{"num_hidden_layers": 9, "hidden_size": 128, "n_experts": 32, "experts_per_token": 2, "d_expert": 64, "d_shared_expert": 128, "hidden_act": "tanh_gelu", "moe_layers": [0, 1, 2, 3, 4, 5, 6, 7, 8], "router_score": "softmax", "normalize_top_k": false, "routed_scale": 4.0, "balance_loss": 0.003, "balance_bias": false, "shared_expert_gate": true, "init_std_router": 0.00712, "lr_router": 0.0026, "num_attention_heads": 2, "num_key_value_heads": 2, "head_dim": 64, "vocab_size": 4096, "norm": "layernorm", "norm_place": "pre", "norm_eps": 1e-05, "positions": "learned", "qk_norm": true, "attn_scale": 0.135, "tie_word_embeddings": true, "parallel_block": false, "init": "normal", "init_std_qkv": 0.0457, "init_std_o": 0.0567, "init_std_up": 0.0654, "init_std_down": 0.0654, "optimizer": "muon_hyperball", "learning_rate": 0.0108, "lr_mult_qkv": 0.5, "lr_mult_up": 0.734, "beta1": 0.95, "lr_head": 0.00619, "warmup_steps": 66, "schedule": "wsd", "decay_fraction": 1.0, "decay_shape": "linear", "final_lr_fraction": 0.0, "batch_tokens": 65536, "max_seq_len": 512, "doc_mask": true, "train_tokens": 356300000, "max_steps": 5437, "dataset": "wikipedia_en"}
Below are experts of layer 6 (counted from 0) of a mixture-of-experts language model. Rows are named router (the router's row for the expert) and show model dimensions 0-127. Each number is 128 + 32 x the weight over its row's rms, rounded and kept within 0 to 255. Numbers have three digits each.
After each expert's rows: a language model's description of what the expert responds to; "mostly gets" lists some tokens that are sent to it at least half of the time. This comes from a sample of Wikipedia text that the model never trained on.

# expert 26
router:125184137125128134134106153092150123174175060165139056105134158143131086108147186113180138158098080117121076065147138120159169119089112118149098154108101101101099097117109101100118127090192158105123130062112117077157113153134131180188139087165138075146167146097103160112167118140098129139123168135117196126147150169108127135104127109110169164138095090193168069139116213164154157086142
What it handles: Spaces, table pipes and punctuation with a trailing space that come just before a numeral, such as approximately 1, time: 102.
mostly gets: " | ", " in ", ": ", "- ", ") | ", "; "

# expert 28
router:157072140101152118080076119127139102092113122120132089082088124166109113068155136146113147158203101186095142100151133073165115159104098116156136197143091144117136127103144188135102142110123108146142142140138169154129080115138088152206095101091142113145149131067136104097127141166133083107095168084173183105035137126094112114107087147133151146170194092174165155121095197166124118117136
What it handles: Pipe separators joined to the next cell's first letter or sign in sports and election tables, such as | F, | G, | −, | C.
mostly gets: " | +", " | −", " | C", " | G", " % |", " | —"

# expert 11
router:171085124135137135165149085143127181097181125141122163060133085111084160137127194091160090079102129102140127102145184143132156163165146139112124111157141145144136135148133175073141135122133154110192138119125081103146147091122103187121111088176047137127160132122156130092143106153164171076142161107134128091097136058106154141163191136167137105193126184090072085067091081103112123122086
What it handles: Opening letters p, b, r or sp of a word, often split as a fragment, such as cabinet, supplementary, Space.
mostly gets: " p", " b", "ab", " r", " sp", "p"

# expert 17
router:111122145092116149090102053139149129121120069124149066130172154116093129107071161063148129134146125235150111128158176145126077126125110122120163129116064124093153173099137127095075100093113148133155104177150139126148152086170086098126090103119137123131127166124164144111175114141174127121120225144076090165091167134150196141070151131145146155099105095132099153098094147185148123104087
What it handles: Single capital letters starting proper names, mostly L or H, in lists of people or titles, such as Lamont, Lisa, Last.
mostly gets: " L", " l", " H", " | L", " R", " W"

# expert 8
router:176156146138095175109107193187121113139129101126087122148152184132125102076126147146103116119125086161096071148134136082139103099104092070188124141131091130109162110177122086170137178100128133183181083155128196109118082162102152151133151141147146098174086072128119084109068155110126042140069130089103132140095127127141183147103126135164149075177136086100145188145139127101153125171148
What it handles: Semicolons in lists and infobox fields, especially the "v; t; e" navbox links, plus capital acronym endings like USA.
mostly gets: ";", ");", "SA", " Order", " Army", "  -"

# expert 25
router:177157133125109097143108117144146095135118107111179151205131184109133179145110110180082149134125164133149143117059118139119124088210079125124089133108140158085047142171158095129135090157101122135127182080132126145116107133127120212200104136117096170090125139135136120178158091159091121151167093058104117106131157116047053111149093129124101151165089159121155094113124163119149147134131
What it handles: Digits and number words plus time and result nouns after articles, such as week, month, end, years, Game 2.
mostly gets: " end", " three", " two", " four", " year", " years"

# expert 24
router:147149128111107135171145075080099067101117079174108095090130061178175089118144175102192126107137122118136091122118126128150145145098125122134085152178139084107112121133136095129144162112187175129126105116094098078117107119170160218114149064158144096078154172118096130072118167093100115130170166155092150179138121128072163170082116103153182171137082090164145122130121168180155145132145
What it handles: Hyphens in compounds, en dashes, opening parentheses, quotes and spaced separators before numbers or names, such as triple-bypass, present-day, ISBN 978-1.
mostly gets: " in ", "–", " \"", "- ", " (", "In "

# expert 4
router:128134119148126075175070178190166099113084113155125111175150120100142086127148109092129172115071157090151121183119126127125107096118159190108175152181156147112087133164151148081120170155075117130154103113049130159136174133110112066093147187159136124124136073124127096136062130133179158167102131123144145076172138093165072132091082176158068083134136151151142131127163124064126135133143
What it handles: Stem pieces in the middle of ordinary English words, often after prefixes ex, re, f, such as ex-act, He-av-en, prom-in-ence.
mostly gets: "act", "cept", "ruct", " init", "stitut", " av"

# expert 1
router:067200155144185180080148109132177057060142162081151106095125115090127122119108048136156114107133124092174136125158130114122068142157151095118164160146092087152197109145078115103133152090113133156138135121142118153160059197113123110149163079134131168159143100146149153118157135091127185096132131187070122125132132137177119130104118140111117121092187176083086119165129110111121070122112
What it handles: Word pieces inside people's first names, mostly Western, after an initial letter piece, such as J-on(athan), Ch-arl(ie), K-arl, or whole names John, William.
mostly gets: " John", " William", "arl", " Alex", " Robert", " Sam"

# expert 21
router:135171124163175089185171077105093162171056155087127166102152139158136139126100129180147146063138098077055129150077095158132107146158143173135173101139083146143116083122169174104097119090190137125101123136153101157134119192095165097096125148116140145174093091156142166176098118166096141102119148150057106101124065115169116153190167172146115116109107130148150089155089105116132104125156
What it handles: Vowel-led word pieces following an initial consonant, such as P-ur-ple, P-ric-es, Sandh-ur-st, al, ac, ol, in names and common words.
mostly gets: "ur", "al", "ric", "x", "urs", "as"

# expert 15
router:131099108112090163146155140134097125137096120121099119129117160123142102116155136085125096153140053147120153149149075180133199067086085129144168050113110120136187089166133055206143092126182142159112117168139180087135128106132176176089160096137172133132130137131133163124120173068170098125133139130080095199156146172113159132102159113062108088129130065135118120198100122125128122118134
What it handles: Commas, of, and, by, pipes, colons and list dashes linking names and phrases, especially "County of", "University of" in titles and tables.
mostly gets: ",", ", and", "),", "a,", " and", "s,"

# expert 18
router:112110147171179074112129185123107132112125159110156175148165119161115156136155058095093066174168164134147135150108098148116125080063112090151107081115143079140106086080096153118143106161111153124095148163164127126109125112088153110118035178095154115146157130137102161117167126117123206081159102181205075160118156116139122128137131150139064150126074139115123142184155138164153073116100
What it handles: Auxiliaries and pronouns like was, is, are, not, he, plus word-initial pieces re-, ex-, pro-, as in "unless noted", "exhibits".
mostly gets: " is", " was", " he", " not", " re", " are"

# expert 31
router:108100126118141191093104164168096114093132133145136107165129156079099137120135132162103142114169086115085160102113156047138205129161183141148090088118123119112107102101177103094101133140134134120114124111183141106123150157188113146105107124106160131101132093134073213116200119173124049104120184077183134145161100134136144142163108102111148060140172168127183149168080093094137172132147
What it handles: Dash-led field labels in lists and infoboxes, especially biological classification, such as Family, Genus, Species, Location, Phylum, Chord-ata.
mostly gets: "- •", "|---|---|---|---|", "- Location", "|---|---|---|", "- Genus", "- Species"

# expert 6
router:143110170121101093103128130068133162155064196130117091182150078111162096118125150163146138167099110132103138227064118106129100056066175119144168163099131108130124142153156171074066133144091122152158141155138115150103175137105142143104101177087149134118111156120157141094138195110124136113108078169161169111077103129128106127145153115150099116133101116055142153161189086095106110135179
What it handles: Middle word pieces of Latinate or technical words just before endings like -ic, -ation, -ate, such as philanth-rop-ic, c-anc-er, comp, reg.
mostly gets: "oc", " comp", "anc", "rop", " reg", " ne"

# expert 3
router:110085119139045094119155140094153088159132133085148133161108136177140126177144056154079084141131117134118174121115120135158153129158080131129091112088103134120185127188150099214187127170146140114150161093142183094111163175149128156196125109146093094083113100121142106160135068099086167155114084083071097124151123181079108101158117143119095142127129168108169088179157139107124149174105
What it handles: Word or comma ending a phrase before a new clause in narrative prose, such as that year, ", which", ", but", it, him, especially after dates.
mostly gets: " that", " which", ", which", ", but", " it", " him"

# expert 14
router:157082145115147127152158111129166128097112155121136071175131122095125102097106173114129162122115153168181118156127166162101072099078160193162155119157139123141132164111094142049071117155096079106156174134047150103172168161093139110051141083118112126091156181085140116094146097133142190186149090137082180147191081093159112131097120138098136147172106110119109144154132155146163094141114
What it handles: Starting consonants or clusters like w, v, d, st, qu, gr, often inside compounds, such as evergreen, playwright, quartet.
mostly gets: " w", "v", " st", " sc", " d", " gr"

# expert 27
router:141086165080090151187165090108099049115174088166111130061100088203178121123163151133134111164142166134117106081137116162196137155125102105113121162161131073095152127110154150115100177127177124117121109135124137087108086124082096148130127089141162078107174176108115131106177169124126100125133164133088134194075109106059117092097083137146163148110114120174169095126138134174124156188123
What it handles: Opening quote marks, parentheses, slashes, superscript braces and UTF-8 lead bytes for accented letters, in discographies, certification tables and infoboxes.
mostly gets: " \"", "/", " | \"", "^{", " U", "{"

# expert 7
router:089138149161083059156143162149103125133104078120136197212114166101109133177108086117133088157111139128123158144127100093176180079193092101115148071122144179112086110121145093148145122129108057141111175163157102148124118089151116129169137142157088165114114116132116103188077105092110112171172114098196132162117184137116061122140108155079064102167114173125113127119135098083145153120124
What it handles: Quantity and order words after "the" or "a", such as most, first, other, two, some, plus "of" in noun phrases.
mostly gets: " this", " first", " new", " one", " two", " other"

# expert 20
router:108170128129130101151150080109131059175125118143066125137101145180182140112143170145059073162197072115092101078172140129141167135070115134129104164143101141117110113130102156190167155127198123140074108124103143090139136089164093161134158161079162118107120113090110075165144108124108119117128140159161146124156107168084169135100082116109131093082176108194155175060182139136107142123121
What it handles: Double line breaks, sentence-final periods, and == heading markers at section boundaries, such as ==Honours== and ===Final years===.
mostly gets: "\n\n", "==", "===", " ==", " ===", "===="

# expert 13
router:146140087137086157113090100036059140183120106130140102124109103074100121089134146098056113099108151118072085194174093208125156141130153095112126111187114143179156156144064146169133149098109143115120092177189121132126147131109129085098187091143160136175142136117191140187076136162127151135075120144107138097134139147154119142173128164148122121110124166082147142138102114129071112133164
What it handles: Word pieces of Spanish, Slavic and other non-English names and places, such as Vá-z-quez, Nac-ional, Pu-er-to, Haute-Gar-on-ne.
mostly gets: "z", "ić", "ona", "ón", "ñ", "ban"

# expert 19
router:149090126121150141166145122127082158110168121143124164059110170169142104159149188091149066169110120166168138099145088125129164131095102124166110101087099052135098128104123184178105080142138112145072156146164059097137079133178138142113069131140122164108108128169102100127138120165114203152131146103186073132156139161126121110167109091046106187150087094132143110109163085171144118103111
What it handles: Prepositions and articles after verbs (in, to, for, at, with), plus first pieces of the next word, such as f-arming, acc-ordance.
mostly gets: " at", " f", " to", " an", " a", " in the"

# expert 0
router:162124134158071176115080120101134124112129118125174138137161166153085129136123112117094156203135153147128127067154133111169089111162088089141180134178123154107065123114157111087129110144144071154166095112141210158145146126101079139139076150110135136088155112124084110153190174179072080056134189117118142117112128109076128130078125125113113104118186067145097131178116113126180158181098
What it handles: Digit tokens inside numerals in coordinates, measurements, times, prices and table cells, such as 1.80 m, 3:55.32, 35.92944°N.
mostly gets: "08", " UTC", "04", "07", "52", "57"

# expert 16
router:103086114107172148122048197087131128162119163185133202127117161141076114122189134122119153116175173127126073095090115123124202140176124100142092138108111157130162135138113103154126107149124183115111090081156147171124106078107133098144204143119123133107108159139074103190065103072114084089112101085136136076097156092146135170164131073141122125158121087177136172123152144103115160123146
What it handles: Word-final suffixes such as ing, ation, ion, ment, er, frequent in table headers and award lists, such as Preced-ing, N-ation, pos-itions.
mostly gets: "ing", "ation", "ition", "ement", "ion", "ations"

# expert 23
router:132115111162168139104094138205130210144142194176128139117142152123110136155148157093098124080132142138122177143161153047098087175084110133104060194067155143162109115114100112127134103137119118108115117128171115127099177084163127128151158162099123130133072145130105132178117105043162091124137095083134072091110128081180129129162195142143159183107098125059102109132119150110134144132157
What it handles: Verb and noun endings like ed, ing, s, ies, ent that complete a word, such as dies, releasing, wings.
mostly gets: "ent", "ided", " red", "ars", "ed", "ors"

# expert 22
router:128132108122176053129105123148133139080216185118097102135146166077069174114146096123234178126139141116178080087119167117163133092104133113112111107174139123129101109113117155094113121108121146096122150080185107107179067144141150157100157135157148154094154084127160165098117119108145164180133123106129137067156095143154137092123138142139172186086079158162073098113110134118144144093073
What it handles: First pieces of Latinate words after "to", "was" or "their", such as influ-ence, recogn-ized, def-ended, opp-ortunity, contribut-ing.
mostly gets: "qu", "red", " def", " att", " Ed", " ent"

# expert 2
router:132134154134127142126119169098135188160127141118141130136088110078166127139149053168112163106091109063177066098136111172086137156177132135108105178096126152144115162155148091164167149095111133139122086116084197155118085101139131090109120066143102122172169090095082101158115155103078167124190139130053083137155171089119141161120094083132203161145171156154124144120080173147127115172129
What it handles: Mid-word syllables in proper names, often South or East Asian, after K, Sh, Y or W, such as Kowloon, Okayama, Skyhawks.
mostly gets: "ow", "ind", "ham", "ank", "ai", " India"

# expert 5
router:084196091098123163137111116109137093124188175158133173164082087124144111142067079145104170098141178149185131136133169181081101151137112103117122161073135111146167154086149089136161072123076162125092154125072112116119137129119178090077159136141171081119130120119111148102112174117153134126067164089072116147111173132179112070188184136156165131110154135094126189122104102163157113114149
What it handles: Word-internal pieces, often ending in k or en, inside surnames and place names, such as Polk, Schenkel, Friesen, Lieutenant.
mostly gets: "k", "ke", "ans", "ki", "itz", "ck"

# expert 12
router:170089147073145199144145092191144108096111145105155132074172087163153166131128128097066082123184157152152160163170097098071110162115143142110136110109175137148147120113095202172124132175128134143144165161117107099159164090123137124079076153119086121105080213116164106127151061122185158111078090154165127159127065099143139128109111099115101112119119126108122123118184082114113080108141
What it handles: First or second pieces of capitalized names and words, often at paragraph or heading starts, such as B-ar-bosa, V-en-eto, R-ec-ycling, St, Le.
mostly gets: " St", "ar", " Le", " dec", " st", "ec"

# expert 29
router:101119127105124105080168114170163169090104193099113095156101130119142174153043111170124177107070120061169162081089134135092097175173167091109135069126160154169112114092116106163150113102102112134165089143116177177141095137158124118106161175129128124151104123186139108110101142119129166209121048162136125165114153166115165143170133106146174140070146149140148132101122107160120106066121
What it handles: Mid-word pieces such as h, ast, est, th, ch, ical inside common words, such as freshman, contrast, physical.
mostly gets: "ast", "ge", "h", "ony", "th", "est"

# expert 9
router:132172152100080137030149137085120151156116165095128127090108095083175124164130078196152107106087137086134142129122075139132144169129183109073062152106084144089206134149144159185153121141093134159116113137120093132103113145121140163150103124143113101170183163150122194094107176116132052148127084174165096167106093131130140076112132075184121137106151111132148101137086127120098105147161
What it handles: Pieces inside foreign or unusual names and words, often accented letters like é, á, ä, such as Te-ep-ano, Campagne, Syrian, Vietnam.
mostly gets: "ag", "é", "ild", "hy", "ep", " And"

# expert 10
router:099152152114164117116170119196147169149149103105119126105090145106128110118197127127156165175122153136028153156129130104135134191176129196098163161078143150133115133089141134104162118089114103119117102113118073199122121137091149099178102110084111145160051144080140090131121127151104106110129103061190154123166124146130176181134094137088082095160176128120106092056172126124090152114140
What it handles: Word pieces, often ending in "at", inside demographic and election tables, such as Pacific Island-er, Turn-out, Louis-iana, alongside "made" and "votes".
mostly gets: "at", "ust", "out", " made", " main", " most"